config.yaml
d_expert: 256
attn_scale: 0.125
tie_word_embeddings: true
init_std_qkv: 0.0174
learning_rate: 0.000777
Below are experts of layer 8 (counted from 0) of a mixture-of-experts language model. Rows are named up (a neuron's input weights, with its number) and show model dimensions 192-255. Each number is 128 + 24 x the weight over its row's rms, rounded and kept within 0 to 255. Numbers have three digits each.
Before each expert's rows: "mostly gets" lists some tokens that are sent to it at least half of the time. This comes from a sample of Wikipedia text that the model never trained on.

# expert 45
mostly gets: " new", " World", "ob", " un", "ber", " National"
up0:154152154081107142146131080122100111131116104119083156098147155171148107155126081134144107105120131078088107136121097123177117160142125100119144136122138139162168147111090171117120142102142147
up1:124131121192132147170137126116098151103139129150116154137100103122145140108132119119085149121124103199138136127139125108124122158162089172162074132116149136096102108136112155120115117158125147
up2:115159188098094124164116119123127119110154112112101095101107111134145141082140136106121160114149078094117129156121114093153106136101086122147096084083130129119176123159123146112134104104149129
up3:092123187113098104111119153139108110128161125153102150121141093172106137177147128096102171138125164090159122127135137111131134100129116116120129156063120126110111098116121120120146144134099137
up4:145119103129156152162094121139132172103129154107157112135119120124122147097136105147151135109104115093108119184144127137129148126140119184167147135109089085101145167102109102132116094167117128
up5:153126115122160091151104138169127124121164107128094145114091119117104084179161106121108113165108093120137160145121126117129128129122132105164097147145106125101113152108116142111120124106141164
up6:096134121124132132145102086126126121134123084114117136112155163142131133157154101098124120134145078135142159149147137165072123163088115101154125155142137160108073149124126172137129154118119140
up7:133122075119133128149147122136152108132153071130125107103122115108140142127122122128107104107045138103061121178110116118135114138174145096134093153145150181134131066108116134141138152128150135
up8:084107154165123129133104118129090135121154107115162109109166088098145137149137111119139127103150129088126095158108132104121074144162103112136144121139117155197110142101125145092151143103140149
up9:096141117124135099146143110074097094154125141110135155123136129120121136116145134121098145146076125155118163100119096117116124153133128144098116130148142173130141111088122149127144131136142109
up10:149151167121132098120130113112066129141119118062125107115108172155105125155132105073127134144164100120136138101148130128130098148135094184097091101155099199145137136150150082117125093126125085
up11:172139102169124133147150117117141134122090102137146078083133162141097141081174117122147127128121120126164132127140119136156124160101092172125110104156115110077145137132145149125149115113127144
up12:159086158126117133115100153104129145150127116141178140083124117138083148140102120140139114146095165161137142129102118177073099121112121138124110160130139121158147128147113111116156117140144125
up13:131136113090152144119076140129139146094143108144128123148141158120127108146119110133133111147137129118148118131143122144135166100098149117187125098146162126172111133090115177147108144125127166
up14:129120129146148140129164172094123124107153140140126126124102098157169164144135136106096119154153124144128133164115168136133118116096101151107134121098134156139133160125080169131153139132149123
up15:093108103101137107152129122106153130147139126160161150112095134149158122158145117123130094152147123105104158097104180098103137127104139078142127136148093126136186157130101123127164144131137123
up16:135144159124099123113145150131095122089146145095147156106120131143135123136132095111129146098144154142077128160115092106115152152117095146156095144163149132113127102125131139099113121154136094
up17:181113143102105125142134162165120122160128144129123117126117165158170118132107111133121167163151094142126098121110095141102030093102108124158125121119170113138121154160111092112159125076139171
up18:131123168141139119149121118144138132084169115090129126110138098109114157123094127127132129164163139112151103144115117109137115134136092118190125126125113149101120107158128132126130122094140142
up19:125099142101113107146120142123144074125141142152146127152116132127150103096160110113100187117164130129147142090113134098135125119125144137111162109123152093112118070149189115103146141116134136
up20:063141157088064170129112147102162147122148179128142136077117150161121136130147103097095097154132100145104117135136173105128116147107130157113122145118115095134183141112096114095111130150147138
up21:128129071146151137138135142151132132106173101066125140139116143094152148129167130125110110168141132105166130132139127115140123129079150132150179125106153094113157085121112152113143108106121114
up22:109127137100160117154080111115125120105134112100144093171121175128128097121178138141119144170128101146150110108155152187144137136132163157111108136135085091107096131140144193104111110126132153
up23:155088140124099166099117130105111161145133103123115114159178101134135126187122112083132117130158107117151129115124131136124149141128143164206117162100131153152170170143134101110109123109116105
up24:130161155159148096105091146150106139157115130158143152168169156146099130163109124119087150125110170095172177110147144157152159141147135121131140087099123117144116152121076125149109085137106133
up25:150097140130101136096095142096138102084119123113127116118139114141145145108108126134105121139132187142126110109154153118173144131112136120127105117153177127108139161130107154113163148135160157
up26:126122119140117167127127148090105151100142106138125160117114144183111120104126112098098113122135102106100062143076159123128130120102092116099129177118118124114153166154120165109153098138139125
up27:118128117129123139140097116106181114156141150147143135124122132102138122113147122129107122118120116116171105122136120132165085090129128085061142109095126158105148112124129120130113138135110148
up28:154120147157139132122092095103144125102101129196116112111116129106114143143125127119076117124095129178160136158123131117105090113108079146132160124121112148079158164141139122140163105100148128
up29:151151149182145133135163083135137121142150129140106130094129102123131153131132140116136125149144151159163098124133147112168076097112123105139130092115148116120156141142137117142141153092154097
up30:130129149132152157132142151134123119154142135151095123106150115121128150106111125147111137120159115101175097090089098100128048147132116083105121109164120128148108107143134209125145126126153122
up31:133112108148111144125128122128165160080142106161073106114138088101107169185153107139076144163107125139100079173168130143147137130122115126155135157127118120142113155153141153107151146133153125
up32:115115139114142125139119098108137157099130154083142122126111153154114151119149129132104135125137124155117168129109127137153066148082138115160127125129133146109185151125104144099142117120125156
up33:102158162153099119108130110072152169128167135177117126095171122112075115158095127100130142132119167161154148098142110092097105131140100090144116124091161128159139096126154123125110127107150165
up34:155150139144103104103068096163122149093125107178094087123094131099106157155110133082114145121121112119141133074109136122112148122138115097135164130125134140159126118112120109136150140081127145
up35:132147120121155133087153131184138134110144103154115112132124131173126113182132111123113152127134154135124155114116140093094139154126121145166126126130136158151126172121137133130183163172143110
up36:118117104121152145161093129121143134146137102109157133160106148124083115164144114110116143170111146132141074110185110134142075162115141110151101166103146104158136160116119146116138118133122155
up37:146120102143133134138101129142167155121138122076160130102149127125163144120170121152128107149132155149080138119174117121141181138122173136130093107110142108131136106155089140122121118155141131
up38:152116168087138146158086120116148160152180122095126093123142128156162179142157118118125101161145158106147131161149142169139098122119109127172087128142121089148167113130122135087147137125140108
up39:146090135141158151165122124098135157150142071174100137099105111136136129114139110121117049142128148144120095140141135112118145167093087149130111160150097154099143179135162104106126146109146099
up40:122126126109152135145127114130137141104135128136160151162138140126126151129144124110134106113124141104128148136121141169131181122140092118185104139129120122104169089139125145084171179107136133
up41:086124164140116100125102153114127173139132129120156167093123098106130160118155108112112129114122168118110127117158119123148156103099160140076173168123096094121136099122135132108118094115113140
up42:140117122119113112189164116117108128118131137133085124128098127140132092128157128148105140135133123144134115107121117082143126105136113105139110107109128157119161115123111110139139144113135078
up43:143161122123132108138103118131145097103133104147092108106153154104118183143103130150116103143104137091118145160147161088151115073127155101145120157096148079127123111111117111148095119105126150
up44:137140110135135149125139110132170143113102078171177140110129116162117143128119104081089167129116115121102165108130124143136102142136118139109146155136101086135162129147110173081128150135150124
up45:109128132137118114142127102107145158152138095075138158122140152126117149142138115079116184165159162126110076137137142149129138133124147111086104099128102093133108102134148117095161143127126122
up46:101138118133159110133117157159098138075131123120121093146115161079107091128121107141120099129147086091136124115140142133138130166064121100115111160118143117118124100118104160153097129138134154
up47:158115092134140146089098109095132111095124138097155105164133115122141089151178109128129116126126141123122120122165144107093101167115105109149135090120120118123090157114107110070193148144110114
up48:171118097118129140153090102080150155147153131138125148131115091116149137127133136169101151108098106150151154142088141165096082109133123130112127088138126149166145112101178132139086134140168096
up49:099131104145157111124143097106133117119140147142137146097152162147150109116104114094117131124118126135085119153126107128118121177144171107112125110149094143187146155130122153143120170108152147
up50:160099108128098128134127133104147174091104150140129099125122132153115139108108146110117162121145110133181095112124161075162144146124119141105086107114139143128129147135159163126172155139142119
up51:115103153153132127118122100106175088141115120105127142106137126125099111155166105152102145136120128102142104099158107117097133093141092156082119193119116082168108170140153144124095172123128118
up52:111090132077152133098118129087174158139138167105146107125128159092110083171153106082088091157140141153137149139149145122128147177118161163128132147090055166113114156115148143130153124081130175
up53:101111125118128107136147159143125114112111138106137151113130091094076122127139109109118122111107106139089128166100175091122084106140167141126155119147157129145108211127154121100098144137130120
up54:143129162110123123159110119111166109121127118137140129130110132151125139135111107115129139135145126098174141146143136128120143113148153121095162144130090135139121097139120106154092112112116140
up55:137178170114109135126115128076126127106134149089119137145136123134081138147150144085100135118052178166149140129125093141151099164117141156114116138106126130138125112112133177108142109146152143
up56:182112170127117142130111140092099147090126130137143126148117126134104134135094128089104139178118098160148138089124149120147134141106117131119112107085126148110130112128168131133141131166150089
up57:134126089148091161111150116086132179118111147110145149132141137093143124105069132135111121123061133172101065159118122158147149129136145147130144139132144111152176128142089120159149121146143092
up58:143078096127059134160096142107128164079120113085178140068134113141094146169145114122131113114117102102111115157114163104149112167138113161130138174119126139115134122151097125131110150140155142
up59:140110144153108102137134104144128117116132134161140110132165083145103120124171133153108180116112110109135106153071127081160122082128132137125119152112132123100146147136132155163122158114154134
up60:148149132149116160144077130138108108145118102149139110111125117163101133113110141154115165106100129113142104107157120153142096113139126123111133131165107159181131161117131115123142103150144126
up61:109147133129188110141120091153149122107149093140078088102084104119159129142146118147165162166139125136155129130133111101108106101121143135170153107132173179158111079115106085149091104101112132
up62:149172069116141159123150097123134145106158092149135149093105115126120082143137098137145109138147155141148129134122151104127139149095121105115160159184147112153111145102137121112119177078159107
up63:108116116109114142137131101147083158112130129116122170147143130140119090172082109146132102182131167108159132114143161150118167191116157116133107147130098133156077137134148154100144118093107096
up64:178118100154114162126140109123103120144132104150113128151174099140087116160124104117129141105148154107177118115146127079125126143092096119137065131093128137114123134145089133110105109138131162
up65:155126117127139101134080165125122124102148128090116105134150094150144137091135107114096135152136122134112086158119162157144124110141153121155089160087110130132162097154110108112122093107127096
up66:148137124121121120137110085170128152105136130087129099089104123132140147143131108098135150141114129137147148118136127112153115153131113131167120085081151149174153145151138140131128133096172094
up67:104127077109115100112112112085140127154107147174149175087142108169129141122156122110116117127113152131140146074150097107118127094115148148102111092122108104166134151128147172117159149153118156
up68:125133131149103147103097121122188174153146148145147146142130064121142130151118139090125091143130157096106120147099175157136140127108133109135153110146161103129155131105095123117107154139124121
up69:147120125138092164103097119110130124123143177125117115132150118165115111100129139136103142128115167133139135122138141109153123081121095090136079113091092144115177129156178137119116141119133114
up70:093116124122131155105162146144123160109154128130118130092140129142116106141119098095133130161128159109122121112149148122127151136105135110119150143099095156138149117127104141132121122106135129
up71:134135170113139136121085149107100082121127100107094113083103088178108140113135122135114104169149126109144134075112158130126130101116130133094126120111089106146133108121146152115090108142149156
up72:123100133085160133150164139105113096089119144083095110116145110116106143158112105108115125132140148073109155128135160092156134157115104146139129125122147112132131130102141104136118178104140120
up73:146148085108150116149123109105104104137145139116153084116074136133124121128137119108139145166162092103147127123082110142123090129106104145134137118121110121117150100159126165117187140190147167
up74:132156092103140099113171143110141135141139129123145100098153117125140131152127129113093114153129113102163145127053116067124152103131131121146114128106116174149113190102109113099156163120130112
up75:166140161153085151108125126131169159145139157153157111118154137163123106151132122113103138117133112099150126131113117194149122088113106154126159146116101128099151170133141131112102108106142140
up76:130165111127138112153129119141146130108111142136123093103109138136111147164112133120118162143134122149153083117102166142159154119123147134121155146131136150081116089116090114150087099152127120
up77:176114065144152100114088125110112149161103106120179088145113117119088091119126116119137140147119111154121163128120108128088108184120101119113146181102160136124125166139102122142126129130127124
up78:102103107166159143123092114062097130136171096126105130076090162126151100092133116101110104162113136167142140123137185124076122173143113149125128134137097134118170146166109165130143128106135096
up79:144107124127090102143127108122140190098139122057110069144156115137139154121155101156135185129121122111122116176100128094148162139166142139106131131115105141125132156103172153123116143118130131
up80:131098141088137085179086120139138126108137119129152115163123109133144130100158123096143155132093052078144098117146146143133068114094134125118168100130069110153145114141138099134126066132134152
up81:141135129106088111163137135130148137093132126135117138115129116162139092111128091111133131137147113105119077170126155068108132109139101128131127180140162096119132132128132120102112140083141083
up82:119113117131141091131132148108098085136146120098136112151138184149109114167154119123132159127138176145173161128135118054119154137105109172133134140087105117163140156135139098116092145112139128
up83:136117136123128162140132163127129094098130102136146154111124138117133108121133099106159128163133109109142102148122117087157096183098120123113130108134131100134155136176129129111138161131158149
up84:116161131134133141143159144140134128141123116135122134092114124163136135085100114101138140106093131172112092155107131080109123138150139164157147155135173140135154130091086137107143148136138101
up85:144140159120134131105113158137133131118117102114143122151153118107105100137108117064116139162117100128118140092134147087132145147153102116154131119140144151196134114122140139152176097160159111
up86:134146110153137104130145121116123139104138172147136158124163151148162107150102111099084138128147142154165149115124124079110137147129085112096088113133102132148123172137157128106110146112135128
up87:122152076135132107165120085157154128143173152129108084097118102137131077114145121127139166157102106121120083117081109130152075141125126103119122075138094136161150116153100110112119101123141153
up88:177128116130120102130123098156086137113133106105097116160128153099139142067148136136120160140168133145120088140130143115163165120146105083142080133126132154122117111159112142118139167118116094
up89:132094112154079116136062146090135129086187121109145140105178098106110122116128105122127115136184124073149115116132161115153121163126138134125132154129122107127108076114140118123155098154104135
up90:130104132096118145150088127130116119125140107116154103091163126131131136121158121154130156112119121104152065133123142086133123140112135149103158144152163126151136122133127136135150181097149169
up91:172125096137112120142150102117115106142117132135110156131114088083086098061089122098134118125100129146136125150103178098085114173121067121148120145137121133135145138141108147128150123150124099
up92:148151104165157153106107106106127116104094055152150124110131139112150128098102123160114136131114152126167153100124139120131094179138125128143097140128164171103156106161155134128151107107161149
up93:101119123113103150161098164094150119184108097116182088119140151121136144094119118114107142128071162122091119134130151141124132111122112104059156124097132112151111121115092107144132138137122167
up94:121140106187148145145179144142139101131115129154113140102154129126101159156117121095119105085083104160146125159114170117165113125119098139106085153117128082153116124145116143134101131121118110
up95:101115140092137120154121096149090132117112084113114092143122120091111162123133132118138158144108095156154096110143183125148140147109141163126108102144099110147139120134113103137106111134119140
up96:134115165153146124125151164145089127136153115119102134165160127142130142077145129126136158087141134125126151156134099123120087111085104131125146147074134106110141104136156141119153125179143134
up97:112157190158097130134098076106190119099142115140148128112147150142106173138130131130134143138122122103172124198109137115096112128135110118113105174115168123146117136109119078090165128088135099
up98:133126125146104122105081146093126132117114119149135118102168160105099150119109126098160123140112140142159102126209105148090107185095162115181091133097168095122150097152145110123134097123114109
up99:163096141155139147143083150099148084144126124159159070144096118111176157142125119138130131142130119088152134115123140108138103102084088142104092153128117118099127122120108140134119141185143162
up100:115149140143138168116121094126131199146149090160148109119127149122102116129142127109125064138133114126152099071158116121137144189084115168139091115147118134148132153119122135128093120152136116
up101:140133103101121145119058165111092160119116109108168054126085141179126141104147132088137126118115079141159141145105161120120137151158113079125144158155150134122140141124087130133157142156123150
up102:094089123103111171129091122147156131130176173155180122148139170193103134117115136130094138120113145145173155076158115109105130081112117158132128155105100138105105088158173080151127160159158144
up103:100141079127129132091116130109151143079170110130149101172123148188109134128169142117099112137128148148145143109112142131146118122152122145104126144098111090118150120124157149132187119130144146
up104:157159131139098122127123152160099167102175155134095106138120155166097148123085124110112135128140123134113114105119113086204102150141117119139139144097152166161154122129117124130143139144138128
up105:124148145101118096124140139102123046134141130088125099144143105097148147153102115144149177131134103138146092133077166127135106129122136095183072082126116157145146086136095146102122119178153135
up106:148138119148124157128156136129144124162132128120109124133170131095128118148136100167093119187106119115131133148124094152151100114168119104138115100112077129099170147153151178139104089104082141
up107:119081136096145116125102156157135140113116070117146103115160142159145155133132129153100100126116164131069153133103138074118132157104145124090152140134127163147105138090106128096128119146149154
up108:125108156127131161129135083118162134123128146135122111085117145141138173140123102163140120149091139135167116108184160164095148154115135120178053150142113115094107148095126146124152125103150146
up109:132133065124106138128080114117143148065183137141131114094115124123133125125127125162135143159082112145097143135147166105127178131138110143130182161108149075153144071091111144137159136167147144
up110:151159112124146136131145093100111156124132103146137139082087133130142127118176127081126135141133113153121101149122092149115119112141114152108113184112136110133161115163136124104112121130145135
up111:143109109119137072149103142142152142113117124136121114102133156125125135125098114086103100130112112134098099100061147096114100132101142130116162139105107136116164118132095120115099103186129126
up112:115162187112112088150104152115166120117131116153128149125103173158140120087128119117096136136173154077137120106104130147141145150134157131113092141130113118155118150139171136124143116146148118
up113:134120109139179076146114153115148106115128110108113136133134082092088088126118103132108141134110151130081125120110112134143115142143108099095165116140154135135109125134124131129092165130146113
up114:164124126145164102116113095121147162092147139042095080108129112121119110121113121135166123138156132141106089147113167130100118128136122135177128142162156126159134137121139141116140116098125098
up115:116106106105147149095162123161116121132100140151133167081164107121134115110122108125092095121146132128156112122143127104142130077121104126140150138136114169145106111128133160133127127127137167
up116:169149121106119068142137123146133141115107128110144106119131138104100127112145139116107151093113104105156148147121121128112136114112133133140115132132131170118133092107089115142112112140120134
up117:156094131141131126162085162122146095084161125133127093115122135162158143145177122104131135154126098165192089110163145094116134119075073155151130133123086107131120126107095118126115128064152140
up118:098134153147075095129152128146097162108118143133132153141142105173100113148128090132131144133126149170148108099143158092142125102120125089131148107116112116158131186126120129101125142113121123
up119:154082084141116122133126147116160175113119126122137104125137159145129122148171127119112143123126113096145131093120134112106167154089138109179122147112132110113111139118131147153097119123123092
up120:152129149124088112146122102132144141144132121121086100139129123100125116176090117145130135124078152103178118113106151122123151137139112097134129133158149103175174131129150134130126131136135109
up121:114102119131135112141144107134124131055140137169144077111120136151109150145121119150133148157119138098148139095123154102204105129144125093118090120128131093128138133116161111126162099142150142
up122:107123122165089148110122100161164184179099087150135145136138127093116108132120124152108132132128143135130123080127103126109167129115142115091121156085122135127128080122115136134128146162106112
up123:101107153083099103126108108129114094118114073079152121147128149156134108124111125096093160149122135123138154095082116139135086137128130163104174149127117117139162086138112119129152149132138148
up124:127117121135125154116130133122120133096120146136163095130126120148113131117118145172114107113117134166190142109124138101142152132122121085111148116089132152159120101122162084152120132107129084
up125:168118120122162113148122126170115146102121148135172084170142140145151117088148122126124159117118098150134119074129136106149110123106103106171146071168135100112154095140102141137122148152143094
up126:134184112135129121137129064104114090122138129117116138125129108096110107155120113134123156120127144133125098130146115085203101135148124143142137155167132141113129175147097139100120101096146147
up127:101154165109123132157135106135148154089110088122157157080129136152105123130128091106142154127117142140123125111147155152144148129125136142135115136069111093154177104106073133142126125152148129
up128:136147107142107112133136142104127179151133118122145139126116166148126148105139107131109070121125128082171109106135109149104065120111097093112156145140153154116153113154114116123160121140135145
up129:161094101082097118136145108132157159108140158115116136166138157129101116203159124104102128152136121129091107088128118108138137099131121128155127159122056072136155154140127118106149109153116111
up130:130140099143130139144131145084106129117179153123113157078125127096143131137111139098126135111125122134125106135152081053143118158140131115117136114095159163164173167103145161131185132143157165
up131:114146113154105123150128158178126174132082127109132153095094106145097119105155107112138164119108146156123115147157099159137144102136095102132152161133159124161128171138112104102103134155117161
up132:165105109137168163146084112141145130152124085152130156120131112069092127129121096094120108146139134102126099134114113119108083108162124113121167144139143116119127119161131128151090161177140129
up133:144205100147107109137157159116157134110133113134187159136131156095113108128136121094094113149112058139114111141117096149099117106109130123147120150156135114128121182148126124131107082122165171
up134:150131107144144137126124156131128133134132124130098178130105131152073110140160125107104141135117136158130135120157090159157117114126139114095088103104109110125122111121155160135069099176144093
up135:152132140129141108127125122126150181106181126161073109126082137121132122112133127135105125137118150171138074127159124113153141159123156111161112158145130114133163139145127127147098131134135088
up136:158120165115171137129122148140170156109120105124149092141083134120145132117148137112122119113085082126151130108125145091118111139122147109151138133123148123134088120123098118104149154089122151
up137:170094119131119135138100138135084153151129130130110119156116119132117098098157140095159096120143115169128116133086171136184112138147156099154117115147126128091147114120131134151099154144153130
up138:175178148108103116174125112105154122149161148130104095096085141145130052168106130098119186122118109127119120115107069109141117116144142072134156155147140170158172124125104106121134166114136108
up139:165140153172133147124073130128144157129130130139152093116057143121156129127134152149127143135110110139168080087116143162142141131099131087148145121153094132096197128101138137173119115165143113
up140:134108166124154146135132168146138132114148112131154128117163135126118119139146138109119109149136133167138140048164134110111119132117115113136127085107124121068126148122110128111141111137165104
up141:119143142140119156126074105148172136117120078140117140135122139138123115134148116130166108152115107105153080132155120092110101124118119133172130084127159087141116131139127100083141112098163153
up142:125103151088118136120125141115162155144116139144104091076127126160140131127159105141085129159105153114124106180161168127121134093119143118087143064098155122152114111138150118139169129134151101
up143:095104102097156115125091110135136128126142128135142079116128114134142130142144103144132130133145091094122076140090142116112110140097123100138143128104118172107129129166093065147070154104144139
up144:167098128123117139141130084080123086159123118134140125162148163129115116171091117126138119156122082130165105167135099116126088147102137127173103146144117151174159133109186135148043132113167094
up145:174104130140128090124092140122128173130175167134140172108174130103130140126156108096138110143149139115157158149137099154121082133101161157096108153136132100112144127132149104110100078164135157
up146:114091117091107060148097145095121098153104132128127158134126096150125136147158118099112160127107136128137156104098149113091123129083130156094137134108129128123188081118135122127128072161172094
up147:159145138128102128182117061163137108131170143152114117069108130145115141154156122126126127131145138096162106165131143157095145078136119112152111140139112125149172149120136131138158150054160142
up148:115113108130162159092116129101120161129133113125171159169142144107114133160153122095135057137120131101136157135132174088105122171126127100138121100079144124151150144136135163071178157118108138
up149:128097128159164105131101128142121110118156137138080158134125121108121116154170121092089103140094151155146190144124135106084124100064127160124123133139121132136101153127142114139071085151144128
up150:124165136113112127125091156127130134121126133140112168108138119122080138121153092128153120140162123116163117132159160115176098128154117100135127145096132054071111095135096152107111095175109148
up151:136099137133121102101118136133122058170111057090153123083122138118157144095128096142096156131120082117115214131099150117118093104094132144157154157079159156120142105170091115143147111109141131
up152:115168144103113095151110144116140166156137137173107083112115143156165128097130109132110129182161125151123091113103129129131115134128144144119117105130143142139115140104139160132185177128123135
up153:086116158088097126120138099123156103124136116132111118092098151174132135134127114144117129123162156101162097137114152088176124127150133109142136116107119121174127120147150094136140164106157139
up154:117172121137115084134152134104136095130137129122135151128109155123107120144174116098139117138125126137069108102129087133162119109120059126108176166106113102134114089178124143111106142167128139
up155:110153113173170102146128099121131097125116069135091129116084104119124109122149109131087130134109123117148142132114126121135144128152138065128132097109103127093112182137105137117157145117118108
up156:151137143135124120122114152108122179151133118141161099112153142141111151061141105091120140110142106107116161106091088108146109113130110156119082149138133140115167094127158150106114115180164142
up157:150138136102111106153128195155095106158154110113143047155147152133139141103132132129122144171106125108126138111077145095137104135136147112142129098115146142143115122147147119151149102141126137
up158:101128107098111127113078113111152128147159087120115118122109145139105169086122147093122129106136117117126084118178125110151119100138111095118127114175161139119104109127159090098143150095144183
up159:109151106131128131152121147095113168111168162139131156091169136140122152109140128091128150125088162147108151111183085117118136121138091132110169134110134091149142153113128150145126136195151140
up160:104119114109130113112140129148169153116133097124129127133099065144128116154118115128116162147142120101175138121129137123152148131105103086141139136115127110100125141158143116131113090162148162
up161:112117145112106105138115136148096152137139123137119116095104129175105169172152122125091122120087153163102074205100125104126079121159148134092159113153188081132112137131130139120106178117150125
up162:122126148137105166122108139128120170111117135114124105116114110109131135102088128095147091157103144162141101146147156137111130145115124128167170161123146081120167095116134089114130129182084091
up163:169100123183097178138094110108122154118135101124163132155110133114133131104135106117153125165087157092146097079105136117106113121131089119138102168111126102095152153163113123097127126195102154
up164:114098104137135087133119120072150117137116096117140068088143114168140118130138151129120141114120108125136162113148121109137109166103115076141113150108138156109141152114125095099153130115139144
up165:156125135161095135154156136124143139163102106139133128149165160099079138152140132141114122147113129096136143153192112110122139149127133138127100198098142142158134130129124133107138140081147141
up166:118097153146099146119102131087132161106145123120157105170171113143098107146132105102124130108109116138148136117149129101114134147150112127143152157128117101122099148117133081108127129101146141
up167:123134111148124118113120120079133148099150115140176085128114134122131126101110123137122177111126120161151181145109149082123143165143084138113094150073118111069126096116109152117164134121143148
up168:142124121106100119157102141137142095106126103110125122109145095126111171115145108131132193129109149099137153144140133077140118075098124112135120138081145137133156122124135114152117157152131158
up169:147153127115130124108127115111143170138162176129098136145138138152140131159149102130119146091106125151111126111092126122101118106188078143132160148150092137119166162148102121140110139140155110
up170:161128150095141082136108139112148144089132098119101133115170135095107120147092124124105153137087092116178134133132143074101165168121106162154125153121135151140153156133101144164123128117147116
up171:134140139077108096114111113168172117147145134152140131090118159136091107169116101111115166151110199100121125164163101144135157129151119129099109116094098134141146105124112150124144169102126133
up172:183094110143141141121076137164140096104101086132141143124141094141095111093149118131139154138110126131159105108117116107155122147107120117123134147080115153117149110125113164148126131095147186
up173:128116115100140125153113142140143180138197182139117133136177137154175149134130114126127120134102107141062161129111144128132133079153095097161114099149141107138115143112111118127160146152136090
up174:155152122151144100136133144137092130075147157103162116140129159100069124132184132096118144123128074145169125085118157140117126087103102134132139138151151107115111132136165149147099090160138118
up175:126163105130140124126140121154104122103088124097135108123143152113146129142136093086110105149111070091124142153094131107130128176107151126121149129119114155137123172108106142141132137155107150
up176:150126088163124125121105128136140125129130110117122128093153127140104101105139106113095116124107158147077120084150127137144164143106131154126077163103096094164146174134130135125088153154149145
up177:152100124137113122139107130173139159118131121098137153095137144093163118134165130120130087101112135085117093125134129153142148129108141092154150129166157060104130095116098100126102114119125132
up178:124118130126164121122100106156092151133154103102129118096134150110154121128156117111140138120111130091101128103154163184158172163108128099132157141146126134199144139120094114131098167143162142
up179:087135113119124106121063071119146112143120078137126124135149158129142126156152118151134149135120161133113150114099146093121148105139167073116161124113177149191113122120068103155114130112139117
up180:133132147118107133128135165141160117124111156123137131141101140140095131125127111111134146145163114107098140084120132141135141136094080094135094140116148106096150110168167143094138142145144127
up181:127151107094142101112104104103142145135141123099112104132160131106149135153142112143128153144122104125184142151144098078126124111158127108120155152117144147097144102095094144120150149138106128
up182:143145138110143132159103092123130142100105144088098118152104109114146109096103111076135128145120146144152123145130182133126109178151151088124163103128110118164098154129130139118131108134156113
up183:131129148138126078150104122137148100085125097101165150061134147149069146124133121119096158166140156125143141088094117125128115130070132137089132130143084142132130117121109117137134106139121136
up184:144101103127101122168122142128099151112102131126118158114139087170100125132168089152141142128126155135104131146112148167139100087116088171089114148156128113101134095117112113138105121114135108
up185:161136155122081073166142124128091154156124140088094136074149162147149152124122115085131153166160090099144136093070125103125175102148105137127113114158092056168114080132103123117131104130122094
up186:115123087113115147143099116101139173063122105126118093138130136128152127179110110131128104147093110125119129167103130133170157131134145124144127151112138118126154093135138128129144134140138100
up187:090140127126115131122153080154115152096135126108119114115126116146128128116136109126139133145088136094138103129098152105119100168144105160111133136148099149223124136111142189096138140110161171
up188:125151134149138104147100082131157086111123097122081112122116100145112103115145135125118120157091132131100144128160136158108185120159141094115162137099099169116147115093100095116145119124129090
up189:154131108132129131153120138134120155131113111107106119104162174110100116136135114118112125152117106132158159092114098112138067140081121142121058150092102158161146139143109118122133119149157127
up190:112117128143131102142082120129107126134105174123145137106143119125146142135157098146128152089138153131081122158108116106099071159132124109141100102141142191156133121114081140094130117094153156
up191:109121129146136100113084120105116108150132097099184148096125112134155093111133102118157163134122140116169106131125137139138137144140161091109138121146123122140123125133107167150144128125125148
up192:136144166140133101133124154139142129127136136164171138088161129104117123108118126100094154103148094107115147126084143138113118069142162128124108148158140112141123165130112134101137121121155129
up193:136129086154117146130149107159160118115125115092123113105162131168108128113138111124124158113089133114125089125156125115114105123121100118128147137114113132121085137128142126128130139096109158
up194:151126115097132088134158157101107116086127072147148106109138125141124133109117112113115159124155148105132160119089129088142064107131133094144148144135138144147112150124117157117162092084146148
up195:129126154139110130134104158126139140121210125106142120148133113131134131088167134120137140100125096130141113147118136098174121135140108133131063147157164107152136111123133125112134135093118155
up196:126136089132156083137145130099126128121102144122145132175137140125097107145145126111110160159115151179104170148119143131131136147144160101129161134108129138138145155126113154122129143126120134
up197:103143145153133133131133112119165169155149151085112136141156113104146116101137115146124085088097122147121135127139167162135155157106143108140139120098087122135111152121093120151136107115136071
up198:149124101070171144123110183135166151115145143101128107143143127121107099147135112100121111169158143110132086139183178130136136138148155128142117181110096121129107137152161099129091131130108168
up199:159096116126172124113137166126142144140142116138115120102137130123139132134162125091115131131130107170139189149156164133111157148122148122098141186143075086113162090107132121138105118151123106
up200:132148109124063116134113131130128202143128108130158088154116154137145139100140115123136154114119095111160137083111127149157081121108128114126101116105172114110158154100123107112135140135113158
up201:157117142094130126110105128112140147107158133137128117114155131148110155167132117099099137162155113118185117095115133116140122146137128133160149162088081159159136097137088161102160138108118150
up202:140142174139130139152111136143122114159099086143109116131156128110107086185179093128128117113129135138109111110119119112106115153142086153091132190106160082116151115146124131091122146123123143
up203:137125125181145110151134133120093151145133110150094148132101143089147144114138116105115112115107114139149179117145123100141126149087099078168106165175124127103129146095169137118134126132139109
up204:115111130123127125143097115160146145161150080157159120138155131155084163177163123087091127098102155143138149129149095109130142105146144113099135155112110109122102117119128131116155091131129129